From a checkpoint of a small mixture-of-experts model trained on Wikipedia: width 384.
Below are experts of layer 3 (counted from 0) of a mixture-of-experts language model. Rows are named router (the router's row for the expert), gate (a neuron's input weights, with its number), up (a neuron's input weights, with its number), down (a neuron's output weights, with its number) and show model dimensions 0-127. Each number is 128 + 24 x the weight over its row's rms, rounded and kept within 0 to 255. Numbers have three digits each.
Before each expert's rows: "mostly gets" lists some tokens that are sent to it at least half of the time; "raises" lists some tokens whose logits its average output raises strongly, later layers aside. This comes from a sample of Wikipedia text that the model never trained on.

# expert 1
mostly gets: "010", " million", "006", "005", " In ", "016"
raises: ",", ".", "-", "—", "\""
router:144130146124109090113124097119147145082164150122144109151123114158120110149091159119116126139110122145099111142116155186092093111151154144139123121132179084144138113109123116103096133104125151112147125113122141164122141203155100119145121117143092102156106114154158146138150144091138208118148135120100122139132139116150120101169146123134104097101143144171109104141134129125082121097138
gate18:142122131144114131145125119129154177138138137187146143110114128140148134091122183112121111065135086131142125139144096111096120080114095143176142149097124128093109127145131105125097141122060113125125110137133127125103134162105132126128168052152130120153168114126173152157098147146098145096108142156164119142129130141136118145132151103166105154132082096120155150125089101136099156099136
up18:129107131135187135150103120141098142145082138187112112115124171087146121106090102141133142152160167160170162148109098124133134155132109106154152168104113146154124140115133149138111120098103101152158091138138140123124104106128132104125134134133109109118120076115139090132139107162131113091131145143080121125153130123116105109135132173167106156107087095136134130123119094142073096117109
down18:123122135105131117097140137119102099176095075094116117127104117099119163088102130115159110117118178153123124114147120125115151122111098142152082130152101093063150105126153171150154120132136115161154132153137106058131171133130134114138120109171142134137148105133130105111139128141137084054138116116138156116149142101122138093148147145150152118079108127134137124135089112113135127115150
gate19:144142156138124154145162122153071100113130082141122139140135107132131087170128153137122126136128146110121122114111115155110133136137085108131153134095129155121146122128141119088081101121124112104095133149168157160115081163131126195153163114143136104124116095125149121147082156129154132159085118113058108128133137156120115103087092143108133122150136123132105131128119120168099128164135
up19:143126141108090125118147116093110135111154144123114100099088126139151124171146137163099083125081145127134117098113137112120130124151111101126118140123131120180161125075167136121140123168133169147128111116097099141115129118150138165171100176109084120107123145114110135119131099176160137095111130102092124103141130148173142148136135152133109148131102169124156158136108130106141116110138
down19:147133124133103115118138129113149121161129166114121110133096094104142165069135143154125138166099143153098129117088126133105114112127136097136140114156172114126103157110183158154094108115119199153142135115108149076133134115146133153188073131143158150121117136150119141097095102128177095121126095126120137106147131110163118133148095100123107124086102125115118111116100095118122147143156
gate20:119097134116129091105116099125119098104121156076148076110100160135154103111123080131130174173135150129160136132118155141137152148102155103078121139111127149137125085140159134110125078126086152140105122118094122150128091141138096122130119106155053156103148140120132080112112166103146119148117138147144140135110141192138109108165169195164113156144159137102146127123151120130158140126175
up20:132152092116128108156129109118114143115108137110108141166150139122102152136137173154130106115144081144131104100151131129109166134121120112091081117155168134142144110100113118075122143115126144078121126152153105130117167148102116113132129128138117116091168166125103174175102131115132111116139137138137177166125119071115107155078147114085105132147139147143093130159118112122132124147158
down20:141146146130128152092105138122121128090136101149110109160137112165134141125139119138124138091153143120131133147116110126102137147142160089095116159110068121101155161138138125141133182161147144090144107114117116134179138154127060119181116121096117115165111095164145155137101145142113144115093150111127145122125110136162115084115134136097130139155120118091142116127138188130148128097122
gate21:102188168137161105114135150128158155122197085129115086165145148131145128148110164076134133115141092119129144128121111126140156125104125122097130156108175131124138126119118095143107144077156125134083140125168113129126130120168152157109132147161125166161102111106180114171137145102111123118118134155061104132117136169110147169155112099121129139157143128106122161114131162098140120060129
up21:145130083125151110096122119111110112093111124138114092080139117136137129121136130140167163098100169149179140111113127103104126127174165111162119119127115131133155141121152125108138127054128141121126142130091136117092093119100115135135101101156133102127132100094122118111118127151103176155111128122134100148144116122146134070132159144108168159164080113094148169129153115116122142161116
down21:179141130163152088132109122159106154143145107146154145158103136139097156133142118142166142123118130164153194139148067140141150132105138121105112150172134101115163091142097125124094121126127141131142120142105156177121149151159122162124159147168149136127094102139123110212149088135109108128137121189070146124139096184111145142143165133153141182153125115162116101138155130136118148134123
gate22:135134129139136141127117098128198081161131146143124141066132134098155102118128101140155121161100160142089139181156102110122140117130138098187144143117124132107127110145178144110157145102112159123190148111141098128102155127115131125118106126112114085148135106172111133119145119142093126173132117134160115160181125153134125113114144172102109118130143093133139155123203125110090131100112
up22:135127096154136135119093132167096077124113135110125151107108176138155168101137132091148102136150135128136130120146117122104145151118174159149101189138140081162124132106145083168110181136122160133150148139146108127087117133151099119114100146106118116094114124105164059071105118132103099089177113115144126125139128136120117144117147166126124149113119170138131135094106113146126158166114
down22:112115115123099146100119109142102158112161107126149186157157110126085118128142152140125131118128121117166151082110111125151146136106158153075148138148110122163142132113113131119142122179144140163140135107133158183141145154140123161120153126121109190129090174125107124138101123110136107078093143133156121083057125120114144141123108123150143147096122131147088177113112129116098100109138
gate23:112112110128162173154110155132182152121158121132114098157116110121145125134159106124132117134144111085124107115158162116093115137157133112143164110088182134130138116132105189116115123115110160136167140171165121119117140131134120141151098144096135103112155087130136118152149126179095180179125156158077093148108157113119148174118130139165131140096101109076094124133140158156132080128092
up23:113133158121125101145132121180132168107119120139153128141143115116142166128108144185104142156168125142110152113115087132176121140160142116153145128074169124083159130211077106149168120142149157170123125101140105142145117108175095155145117131145162119153125114166159100134135115121128157144155126144170125165103143130145108120140186128149121104106125084175113105152130149131144143098061
down23:137163168155115114135087149096133113142128123140111184152139186153138144168120100160125113133177125163142157136104087106145173116128119119120118127121143081081151149134108178122135155092121104135097101105146150074107104132173100117145126134147126097172166139140119131116119110133132107127089148164163135114127085093119096125125125147119123125106139150148183118134118126085124144157141
gate24:105121143109156182132123091081135124146176140122137128164150134139131144101150101100126158126126108127119108100108171160148118116076163105191097152130150115143112066126146131113114172144142122118119097120067072153131088162143148125106133138133179146139129135107160138146143113136115124121117132164160128147121145142140132115117132124112138154141124149102165149138153147154095100102155
up24:092131135158116125114130106117149142186142111134131125116106092147146149168141144136189155104099103144135093137115093162156157130137152145145116140161171126105131110122121152102170116149140128101099119126110121133105155155146075106128140125127121127144141121122141182104115137166121106121132108137109136135126163142148118117133132129104101100137140147089129132130125097168152128110128
down24:106118131116124125117143137145120114154138099125118125125128113121141117152114145181198173149092090120130130164154144064146135163134116133138140101110113124129126138148138167123111108120151164099115152161167143072168173126114120080080078107130101123164158112135119104124144147143091112142140100097142131140160135117109103157117141130111131099109126154080104164126109109110161163160123
gate25:122172147101116160101155089125173128136124097133113148125100108164097133156143127103108127112128132151137135121100127092121157122149129138099138120108102116106121155163125128128164109135154158130135125149138134148135113152123162157127128119104173103125100150140112123105124168126174153145138071115103136132174121130091135174128116110133166129127126137093143124126105115095155092108104
up25:148174133120115137105147165126122091148143109118112097103147116123144111156188175146112111144157103108163109135115074145126125114154122122158126107077136102152109150121138106135139127145134155097159123132121149132133097125132138160119115100149133137131148155108126139136099109174143071133108136136120127128127122143154119161141151130108142128134073182098178137108131117150150159101146
down25:094099134109106091102068140122131145126142147133149145130074124165175124077106166140143101171142117102141128158113127134143090114105106141097150170123155106165128129162142117140109126121155147131125126129145131092110105123118130145163127159133100097105190153154137121134171136148169137131098103112122138122134110122106131150152154102138135105074160142130074114167136117158104108138134
gate26:147135127139093157159125149119116168106107088118146139130158078105127177105144142139118116103133081154137147137118105117122136137121087116148137101132104085155109138109139132120109100122142129150103093138121178136122136156153109148202107114130102164129151121183144147160120097120156139125134163153108139101143147145083087137137109088117081104107082099108079137131116132126156096163099
up26:123117159155129131106143122170084155170138087186119121131127131129113138170151120147128107109139172210141112167139102105094142136120138110141135128120117131146113147164114099116117112107107120153123157178145124113110161137102142149123137147132128121118117108118077094155169163139085123153109141110134096107082126140138113144177133158170138100121137148132136079129131101106137138139100
down26:124133121137108147150103138140103095154165164113129128133093161072129113106118157154144154137126132124085098145108091116119148117138088148131097116105158141132101146114101164128154130134139117102133070101120127079110147108147119124148144149150161148144157133110098139102151118119129154139095098131138128150112124114112115123101129091134121179130138082173139154114125136140072141145139
gate27:134129163106133110113099117128118151122171127115120141111153159132111146101154125120141186125113112130154135140140094098122145141082106101093122122159103128098122091113086160087135145142156101169117121135130151135141070147140160150114167147099128118153127093100112122149088113152129131129122141128132121122121126146123082161109109128134146146101153180132098130068106159113094134136130
up27:128133155136133088091116106145130147129187115082084159098137124108113121134138108112107094100111078145102141149133140170105098167179143142109105107109159133106122104065102097098168142125104106145118147132092147117115134121124106108111124169124126143096106107140141138095140096097143135166142159102127095099159133130119069091105094084149154107137144123093187127155078093135130091132099
down27:125135103173131111144144140072169103130116151118095146125162142135117142095128141119097161181138094181111136120115174188134106122149157089152137142100125125158134098091106107152128117116109125110127121162133144070122146117135106125126117137134131155115105116121102118105130140115139164122154161151161135062110198167125158122121114065143136119130124112178131141131079091125107096154119
gate28:163099137086169113124130142142137130137120076112093114152140145126114088099129126076131146108106099132137123136107135164177140126077123117107114146154110144140083104085140117127126148112092104112116105146082130169072093171140094164119141106157123130121125094090190121153175115145125119139140144144113118130112135133150103085128138115125115139141153115137116103114127087182116139087160
up28:158071141144145125141122144105106104105157136131115160128099108096152108153110156135165139170182161095116121109141134145100094122151136111122113158143094082133116143086086149137108113095147101141128120099111133129127129130124152142109174159074130091156137123096159151159122124111105157130116094146122106090171121097080144125096133102135127095141155132167107141166133094150129139132135
down28:166087168156126107150146126104132108149131163134134147152075140108123126144178142119132108160169128138142154122169149185129121137136130155065137174138110101144159149100072156117096140087142136161131141107122120178132106134139135146105111136077122152104135134105149183108117117120164160087128120146124123136164099107116150123160139116109126129114160132172129097106125116153130127147099
gate29:121145135160113135143129114098150123152126076142070101139092148116119128091075113103170157127131156117128101126137136152136152115130070091142112130163141141110110129102125101126101176147184152172098127103089174132118124171143135154114121123144128128163092134135148157117128115095120141122123164166131080107110163146158154128106121167142133142130107116113131130118114167185126192129157
up29:094144086121098078156123137160141096103137147093139115140113087146132152107115118144111082104146153154126187147169150141101132114151130146150111125141135140154104095126137135078125111116097139122098160132142093124153146164102037145147135113119133148145133150109110155161152145164125092149144135148104112149154135128144106141107074112140111120131116079168114090138116111180135126171124
down29:118114108086114144126133117159114139070166206079155139153207102136099089096126135101064108156094089158136169140104110166107111109091154133127102110110109093171077094138119140139100147144122149144161115122112159196085115122084142127147129149131131168103128150153146143101131137105182101137147118116117158135114109122160178106117140128134108138143099125160135131105118133124088096111159
gate30:139114130120100104140172103111089110149105125145149144124102124111096126098151150125116144116108129145128113141172109136102151152154130145088169117095163121118132145155142106144114149099134159178151122135138120121163120138104128114091144113097123121116143100157140125134145130143114183153096109116135093158117073097105139098144128118127142165130104130186116120150106113143086161133077
up30:140159135123140176151127092121172142139129107165131114164136107131131126097122116130153135110144069147114106120122151139153138154151107102110108136129159123138129126105119113119097159130105136140202156128137127121128142128126120117132154116146164132119103100131107165100161120099107146170155082139156124161121124157107142157122157091135130114139097131125128171168124134099143130112130
down30:136153171114129105139137151124091141162097171108155145107118130129126107106171130152104126112136114121163140082191141115100097098136130140151122136108093090154132149145161120102160134126132131151133150130104170179139093163111097166143151137138143108133100122137101112115147138161125138112128118087168109099073109152153123124101113081108116122102103145148130096121134124110130102112122
gate31:138160119117178141117118142119114090147131151102175161151087140159139140127094164115089147108099141141138167135100124159140138102190163139116105116168144139126116117128146180112136094151134098120148106119136126149145117162163119130141101129179098135115164140078156146121133153140136161130138122107094101114094100104144110115143121138129087153121150120133138133136133130153099105143117
up31:143098107158099146150175153120116161189146168138132114105124164131109095165103135133097111124128169115183123145108142111194110140103151187155087111148135141121106169160105171146125133131130054117130113117114128142132140133118123099135099151159090141123149130092128168103156148138137108106151123130112164123111092121151125088122107148151103125147102120082146132129147153195133098182148
down31:167058110139144098148151111113123110163119116120120116108104135108093099143127112174113114141105202144154110117148147102119067126082119153154158119117130152146066142156127132136124178096125109094128074142139115139114124129109123108152128106109172072112099154151158121119156067128110104152113162115165133134162178145146123098077102143129092126161109151091144129114106167140117132136093
gate32:129142118156133079127150110140120137148131155116099203118138086147111156131151161131173101131159151130151127110107130155108159192160111101170085111074137110194069141143114107118137124114124140130131115135100147122123120141131136120101112138154099133124136110099130115128114135141126120121149137113108151108119136106130151120156127135143094132111136136147131135102082150131127104133119
up32:158121143098168128146114152167127136161118138131120131150115146166137095119155161125113139063110122151126128116115125140104199121147095121146085098132138082149135102176127155113140140119105143119101141113141097124111126140120141126118155132117092103114075113103087150069136103159112163113094123146095106132119134129104123140159157114130085145166151106097129138127123109098130150149123
down32:137150109143115116167129083127114090129121167128106160104125142111101124135111154054117128118129170105105132084149090153139134131142145093122119150041107132143088126141120120083141095110135158169135151131117107175108133148098143137139116125153155112169144138105134124131103103162107151124102172160113178082120114084144121108125121090162116134115149154150117073147077127166122106123146
gate33:135135104134141153145112127117088084138070139131103116119139177167100096119120123126126137099155111094117123129122115147098096123155118131124102105133175197155079132102131140142172158102122142158138104171151122147158102163108084128145127095161071157123111091139140120212078145113151097141120133138139098105126152156147131133107130128116112117115082137122134116088151097147105088124134
up33:099132125126146147146155148107098127150165112160109107100148117139083117142150146108099126110126107133128150118086133130148111119134154110078137140142051138151114132131133150178113093119168104136115100111105120129137155118156128132106134129158076125134140127092171113094101146131106071110186128143171138152138115121108147147132121119110161134136136133146144153119149142131148167150093
down33:118119156127174165136133179143138090115126155125130149104118130158072090147168122163142148085135080109148104123115152134110098109081095130139125119115101153137139161182154119175123140145116094123124092115141144099149128129128114160138179139133127186106119132119152126110077065164142139136130158132122107112123102142162128118149109153107107158101132128137122115107113168134098132086095
gate34:134181178120117105150113125104107115115145141068115147093128110152142154155119187099109104139173131167102166094136121124126166119090125116108120116162127129084123118175131123162127129121112167130155159130135104139095119124161139116104109145143131101151117133141122115082123126110121142098149136168121137142179106122103145193138127121088122149114167122154123118123084102159108176106088
up34:136131139071128155147143114120130108138074123127116121192161139155122102130135128150175148092138116160139133089105142137131149114147138087140153146058117087128153116086081147143096123134150107107123150179122140145125104107130135112118087144133124104156139150097138135112139122180139133117101111153116130139136143119112133092151130113118066156137154102118121104151153107112117095153117
down34:159151165096139134109136138119108110131152111099122116154125148147107159108120208160101122123120115153177122103137125135178150119085123111111162118132136162150120118103137130122116130136124119165150141124113122139133119102116120150143106145097121147128111146112162194103201114100132134128129159178138146120128124158138123123143143130120100092122128084128146141152083124125118131109113
gate35:122124077135159123147105118108124132118129120099071149123140108173095157127084129110162131129142114102112127144129124152096106106160119112127161139132143111144110129133145085152134143152141101127115144089131131141148081133132143143133135146112131136115135098106125134129113137139100137145133113118109112114129131140165134101173161091126184118132126130152169108101137119145165113119126
up35:090160115133142138128109133123119123109096146158112178124167119127121127125155131121172111111094103125129130118161127113097106147119113122115119148108067116165102110107085130135146156102152096099148109076108114130132139090110121085139079120133125149135175126150156135145130100157135186136152165145161154130157160113158139141141137127169084138136105139161102105110141112129152074112127
down35:116115128120134113152119116085165124138098112106130157109181137126103086124141148129140121101164107156174168141137145130148089129132139146122125114181139122102135109143106190160125138114129111154117083114079150103132163132136114169160136157145134142173138153106156133160119064153128149122145147123100131148134160114133156112107121144137150100138109202111149125083120098133176155112115
gate36:114099161121149132122094158115118179097139174147117143108155161138135143145111158132113156138151133122141077108071120149122132099136162094100157149106185160085118111125160167126168084104157136093106102134117125144130093107161165128155103151128125132157146118120127107143147050109121171147126178130157162126114153123132153129183102126049113110093193122153136096084131133110129171138119
up36:102134131111124145134148158155158105111150128149146130132120142156124141176142124163130093156145162152147108139080140060129113105170109137100130116145095140109151123107132132188120114132176142188153111119142132122159144116157097108089165162113106124095124117112182161108122109066163110071110155153135111117122118110127094134135128134141130123105188142088144155127129123177147117059146
down36:122149129123137120132132108153123125131119116123172195109109155124139134116123120126147087124109186124114124108151115145129150151117127140126152131137125143136119106118112145134185131142160120183121116129141133067106151143113147156123090097140148104119131076123111123122106166157072100099114132107152107095110144162108142132136108145162111159158079148140068192136157149138143113132160
gate37:116162096155131093159165142067151129144135147146169083149122137123099095133081136139120137085069114099120109160117115153121168132114086146150135108122150130110137071212136118139165144167124109080118125098118127149165121118137143158108133102122099135127115124160163170097093175137142109112165163143115125145105128108171136102120106121134120110144124144163114079127126131161133152145136
up37:128166161148135184130124154052174150121113141127116072126111129106149112127090122114121113114135142160153156128122114132143125156157129161150167108134178090124147108105136139108125119150149126126143165147119121142148193126140100124132110100099093127128132114123077140097093144145095147105112118122158113182136149131151150141160134134090170139114153143137121143164128139127112086149091
down37:117156132173127129094107070122105125102134094072150170093161153138099122168120142113160138116113100111116148110111144145084105101098143088127152125168111130136151133116134119121136151123105135119132146146142116157111122134141117164117109168114142163115122111087120114139146090118131083169116134144129129152142094159146164148083097135161150137117125109122092145101093138136112094115145
gate38:147113099147105110142116145112137114157138141153071139103106185130120131082107118109105145091135150118081138150091148103145163165138153132112106142166143120131097143139127153138132135110137100129135124134142157161132171185116146162117161169134094176106130133122106128128108114141117087150076089135095100133188115132132093102155126138129140130141137129124141097090131082164105138155100
up38:104147130132130131089111095176148163118192069116118102118094122124123132124133101137092149119186154165161132096149137117152066162103128116098122085138081118094145153128116122167119133126112130114128101142140165139118148130100132094158104125140130155124085129114150120122089137095145106119115131139150127121147147102118089134112101111195101139131119100116124128113086118116163116146111
down38:113114159133151155119156104127125149125149114153126154128102136127141163125161103147104183114146145085130135128108151129109105135124156129139159130129109138116143123126150173130165135122137175156084144106145193058112183151180161136131105154089130133162085124124109124137122098128123119107141161110156096147164165064124113173133161127118114091064128112105103129117128129139108134102105
gate39:127157136119145098141122106114121106101118086170121135130145134120100118085116106076128130131092166152114074137116146138110129139118151124144175163098082160115121099108135132151169159118134108112138126154133074147091100135088130088148141132137176121130167145123127118163154156099111135112134143123143103146168175127163129143092138142106096116126095091156131123098096126122158111129128
up39:125129151131174088138116075089103129110100122110145146104162159116133144120146076154102154097134099093145104139135128096125154114107118151119097146171126161097116123140163149102125118119162140107124134092101136097110145098116111131132151166105106120139127134106149140116170176106113162152167122147131149123137102171131133129138178134141179133128136176126121152143176165152142123093142
down39:136115114093127129102142151117149099160122183124155137099075117168122122158134090143148109168173089086123137108147139076166155104155090134124080126109087094117170116163121115167129134142123161144161121129132130162142139142142124159183106151109114127159164168175150145116120121146139127146136158127108143083155115140170164161142123094137081119076123102121121137134124139119108134129120
gate40:134108106086140139090170136129117110125107087094120153152138121110153140112117144110098098094098160138176161152135119115047112146121150124135133153154124107152124121122103157130108138139122157128123136161166072134147126165156129108128112120131142156124125118142169119103114137157123166102114131110147154163137181126113109134130175131117119105174166151150155121150124117108132126117138
up40:112102135131120162141126126143099142109140111128148115113156116099209102170111115117131121177138204150107142147102180179165130181117109166151129147155133148154150066110112108115126170104125136148111146105102113132154155139143174140104125121144134125129115170149112128075122154123120162134123142171126107126101163161151106123161096116113119146141163120131132125123158128128103137120139
down40:132136113169116154191139093166138138140109142134125127093125094116117110114120120136107117143151136109089106113116120150114104121108130134146132141148134101082123146145100118149154121136154121139131138169135148025145161142143125127148151121126137126155154130201185111109146124122134132168127112133100094078111131137132119138138129118111117112116136116087078086125143140141113122115120
gate41:153132104092173152125128095107127112071110148117185158160108156135192157145122155093110200122118095116107134101126139150117117129129134102140116155127141159116102141155126145100103121121101051113141104140127119149109147160126150123136162121139153120135142156129127124158152151132118175157152129086151119071140136124098109169158101093105141155114118079132128120144129130096130144113076
up41:120087108108078084137149136118147163125068134152134136099135113067124074136115109124115122147099147157140092136118131108145160150136134108149133095112148105174111137176140116121149126096113106153130153135134136128131124127143154153091106134105119150121078126097119108126104111125132142115113129150152148129134141170158159101158153135120165107149134144172145126099113154105188130116180
down41:144138141094165136140151125117143113131136108172144176123105137126146143135112152131083146168143181119112115139117115081136098152098117080075121170127119152121062155134127162146157112107101100101180127141109108150107116137133099123134080123146131135128151126099100120122139080137118108130083169149102121107148171135106145136155113113138181106140125117126146089095140172086138128109110
gate42:133094110133162122096112104138103135093118126098161126139104109156134142142169158155134156115123132093169140088108176109122070159140136115151106120123114138108138144163115139127187152137110125138185115161111153153117120152097119155155135112101129142120106112121107089071133154108127119148103149135092126110100148156128124110113104101114127139154123134132120102080120089161147112147088
up42:106106097132120157123172148122135150140098085144089149132108178136107139092143129140077131130126162167058099119155127120135090111074096162112099089155079117148104132127132142137113134131167112159095108154161122117115143138105118135137104129124167146159139154125122105100098135090146132108115124102138095135096111141136117096147123087105158112129165125114129118102121138132118140107131
down42:117113113082119125114146118115205142156137093167111141138155150125087150058114083129060135089125108137102138144176122129113120111128137097094138121138094071156114126124171124151102093135102127178109142139122130133129126108152083156103136116092145134171067142141108130142120099152099140138130101119123137115125123143123131115147083108105119157125086104100137154128108143125135132093122
gate43:139154156103109116122132148131129112139109105125095130115138153150158138129118155140157125112189170108126065109113109127141199121129124083112137143112155125130133129131121129159176124148089128137156133129163140151121156098116122135153094121112136120095104149110130151108139114151125169134156116160145113131114132175119134141158116129098153118102143112152140133154129081163127097119099
up43:110112114123097136124139120126130145141154142091141150124083155134121129179098137151063151143163160108146107083126184129187143185116103121122145122096158141087146172107136123178151147165152120134094112144123136117106108095111161138076147129105158093121095126129132152135137100082151153153143076098119144138120119114119142107168111123076053092106166147122128125097087142149169128099111
down43:095107165110093117122150106126099145140124185108159114115115147127112141145151147131146095130115133149150106131106127140177114146108103118107139143094096130113137123111136152124136097150125117097135137139132193118122136147176121146151133126118130136111122138132087107074130144113137136129139122119139156118107133158149134092162089097140125117087144078114128140120134116163095103154140
gate44:122162097109159088132106129173125150098141131134132123161086162096155145133091109128122129084128129119145130194112097151145107136154152079158157159098130098130110144164147159161106156135099153091141112165131115118151127117059133152121143092112128120124073142134164104119140120161145093117121139161132113155103122125137114090172120159102190117167125137104123151184149135161098125092148
up44:102143153196096144143142124131158147138145111119154112151097119107117157148150084093138131153106127163105111174133096118118167150146153119105123104158133118109168151186096164144120129139122137145170151138173119123081112144134131121106102088112156120135137144159165101172100149105104115127093120099127116078139132078117147095140149091144150120163097115106156148127102131119136134135102
down44:106132093099134122109097126096149113165151114118144109133167102119121108134141105130139116129151124161089131154138138125140168142093082145087070127146147134116130116171137140115123160186139154174136123134116118076153135176109100097123123139101153105130140123134132144128086095115177091131156141153116098115111105094103145125118096052156089151107117116167131126125109131108128089145133
gate45:126125088152141078123120108107119111167145135110161116111117109137107113164132120101127170153137136100113173129131139118118104101128104072105114137143139137113145116132104096144165108138112136136122134123128101150132134117132142099117206087156149104150129153138121188138158120116131126080140115149149146132183127171112105164148124106150106139124126112117145149095101097110121162147127
up45:120103081113120061142090142114080067120126122168154108114114148136147117131164144103165127124132131150081088109122175117138119112121125135125117128129115132121130108091076072139162120140150167143135100137103138128115159097118127105142143130120169109134127103106157119086114162142129084099130116159119080119115118121121144129133167109124136120147139141156107136117104118126109108107115
down45:128101130149115119159137098122156104145162141137160129168150112096142130146166126112176162166130158123153157105128163084176116085106138154140171117124118149128130090148112091135146158144168176136174133098143172108162120136131132143159105120117135143103120133117144135113093124106135132135141119128136145087151125130131153176139110109169109124136101118156083158133150066146074117116116
gate46:152134168106125114130114134138143118101109153156127118099102148163132116118128110136159141174124107131119063115111107179095134136119144121123089102166173108121139135128110142133163076134138170153128114129134164144157155182153162108144121141149079090111142177102090110163107145176078184130062111107141114128132155144119068086123136142122122156120137153120150134132159127148127092139107
up46:168114156118094114114111104123140134152109124125137158127133115161064164123151127129128132152130159104130086166104122120162130128100124098133116143103146126140091129188148128117110107160132121147136130129098131103145115098143156164120117082146154110100178150139127117151147120129139114108209114101104135117106094123148091095136171111122168126100112110171095113092155127177126147136157
down46:121122148135114095110116165098084127106144164132097091148141109080107126147133146138112161180121150085126105147167173086110084113116155133133143113152080127098059171147133133140148131166136109154152080146130105148107112138129111125103130104147134145162150074130132132113116140133139086125140089140088110073118140125155080120136086154118100111124115114108130137104119103134115121111121
gate47:131121104137139107109135115133147141142134146140147121105155131146099148124159096122114111152156136104177151136137125116122186094101135133112121133121101128146080155155121156134131116145080113100117110145122126165121091144138165175185107119076104177098125166069163133117125118129127099110104135133107138081131109152162151112106091133129159149136103137054160144148194157147144127105118
up47:118107127161111134142133134141124109188134116075138113133115140114119126137101146164126149161133116107161143097114141141144159162099161126110160147127143151113128145128110134144119155128145114095150134113124162149109148149095130147127110121137131143093138072113149100129127118148136117120123161105122132076134158162174116132098144129143125126102102166099131096117128106151101143169100
down47:103103128127141117074107163162173112121100153102142125155137130130114110178102118135095175121112130130143088083088080085187135129085129089109149152149163140106127164147131075146108118150113135121150156130128138175055138130121104115119097192136133094076173073108141163156180128133124130110132145117099147131121175147122107149095148067146135132132097145141145114134106111119077127138138
gate48:131079119141128119132122139085128124133131125146074143144148122132099121166117156121134095110171129095109114139116128092136125138171124148180157148136117129146096154099192143109100155118119126091100113138125139146102106125124117191116156117140109148133147136146137132118127125129138146120138120130129098147133115173165148071116125110144106142118127108169139107156121126154120151102153
up48:116125138132109127140085108099116134146137080098131163133136162179136101129077121152120126113105097111145107142069120161153151105133077133133127130152100139091162120117106134128130106096089147120160136098177125134139115156143127135158123130109104108123135140127173152131152141163110105094130109147123158132130154140089104126135103097144109113150109099116172138130095109117115127131127
down48:107129110096156106128115134121109095145146106149143118125124125131107096166108079162132159132136144138116148151100091119148159162169154166174104099119098181165143137145113137131093131160091145147145125140126127195105127134085142140076136110152102126138118134126134174184105121121112071113126122116120151105169105124128119142127168120140128065132159125084147136084093105131125147136140
gate49:183110102132119102141107102150143176115142100133139104173131150141166100126167160178145135155130130104149114131072081094161137107131124123081146130152073129129125101124171126102136087115091153109126095106150130132131116147147143114093131141129130141151120103100109102166109135122104092107104143119128159102164152108110131147131117064109194147123083157106156158140076147153113146147161
up49:122095132141149144160151125103144079164127136146122158112134155165113149101152117100142167147155103122126165111156147069167127146122129161132088167141145119134129143128103137165154105100089127118125107161112155106119108108143105166113131111142116116082136103124162170112109164069176153132152110150151164118097122146127117115117110114117126157137139135135139117110129087133131097147125
down49:125136107122130161108056114095182061104111152139186125141082102129147154126128145115140142092130135103075139133112165119160165126159118150133101130089122101094112112129122091133123134122144090115137115147113155132136099137131146084100152101147147184141131124132158157148147161123121120123132153134125157136097143116107118113136080117130152144125142119174141116142124125126129091130168
gate50:107118149164106125137166123149143149121131120102115101132156147133151112124122140149131155150151125108157138076083121141115106118125149132143148121075143133185120128164100139185118133140167174096158151122088130143083163139120167138145119108155141108129104126138164120095101107173130153134133115120101144105120148127100131147135124139140104149158145093090105137098154139134126131128148
up50:151117152117106161114114139124145124122107126140156151148141139095133161108098130143075133141110107105146098132119140100136104111150081167123149121114106126114116143164139108116126165135097139145138149128157173112139096131128146125138117107114134118117148118140136188116190118089088129121159153134110114111124128102069126093104106138106086118130098113140176143143145151118148174135083
down50:141122128156168107083142155081081123144117121155150136149078110145161096140120098081132129116135132144153068125151105133144169134112163123138119127144128123119112139131143168126159145160142153128120138092095128181123099116071108143092134109140079112154109092116123107131148150143158111113109111111121088096137193122169150100126120176115149119100072093115125145126117130097134141150093
gate51:110115160109130156144169122120157129131131116138125131121101100173132131138105127125091147112129098214123127137133122120147085112086104141120114103139127145132094105152143098152121109146138103139109115140176117126164131097128138107143185129120155132108111094093150085158146115190099101117099146164102104115129112141142103122120106142147154156182143149064130101115088125131092177083129
up51:101062121177135152131113100121171181110139131088140113105113095102155161150176116134111127132138100110154181128114119142173158128138149121139106133132090095125099100179139121124176076130103110167116096138131131104147163159132106136113098142094141123112126136155159133105103108169129099162177132153121079119140157128130092133073119077149097081122138076150091170081138157164130151118089
down51:096108122166120160139093142116122116145122122162147159097112118134125140098122099170135136163147155136118146089135094128143129133081153155134147154117154099135086150095126125131106143105134098164116106134115149043137096128120137108111133087126139072152098117118159086096162087124138107112093109116173111133151127081172165105120093070092108083095110107154145109131128115120111143149114
gate52:172147116104128088144151128125129106164149139115181123136138141132149099146124152151191132111145122160137156139154127147080114116166104123145099111131157165109127144106114114128169118092131160098144103150165087111132097116099126057156115132170108129142161151134092150114159158149105116114123165139062132098113150095154078114161133128141100122111123127101115099140098136097137105138083
up52:120156075135131130140150123135158176106107137110135085099138129085146134146164105114133116107117130112117086118129158090105133160103126124107131090149120104134161133160122108155127143110162129204144118149167127126151137156086093118133126183140115129155120127151122139108166155133134124127157092115143141165135131107120118127151164161110140137146098141123128180107146183130135125106097
down52:076181129121107162131121104127136135096104116117099079140132153109147152157151097124134152144156128123104088151096145149127137122110157119113178131147110137124190107152091117106138132146111108122127132134145116212112113123134153118098116134099144176096138163154138122187144137111103115132138116137152110129108133147097168148077145080109156150147131156116165148104141091134101123151131
gate53:121144166134136119140123116142156126123098128119113094120131102132129121083106149137103166114145137110167076144143112132134147128158155097132163110111096102088132114162123143137110170171150132120117086137132102138143167120114134099109134124118137119108097099136160137118114090156152132133154124143121135139128182157076078135084161128148156119150130148125134121115102113120093113080109
up53:121115122146124102137094129113121106109172110115132123120132142148120127172148139103087177107144107102120096121112124158158145106112137128106133106118100165147130143146170135147153113140114132134113066163134129146113129112172116109139144136132129176095153154138140105103122103137151138174148098112126120108134127104114124093131114106123126124135147103148144090121150147108126099172136
down53:129112112137142136120129149129123150126146128091130142184150103126147144124176126103142130087169147088134120130098137120143112145138167160157139118123116163107128135146124125149134156162081134172140143124110149130170110155083134130121090110159128160146109120131127098114137121117126107140202119139116112158138116115107166166131140153136088123143076150182125102170105096135163123117109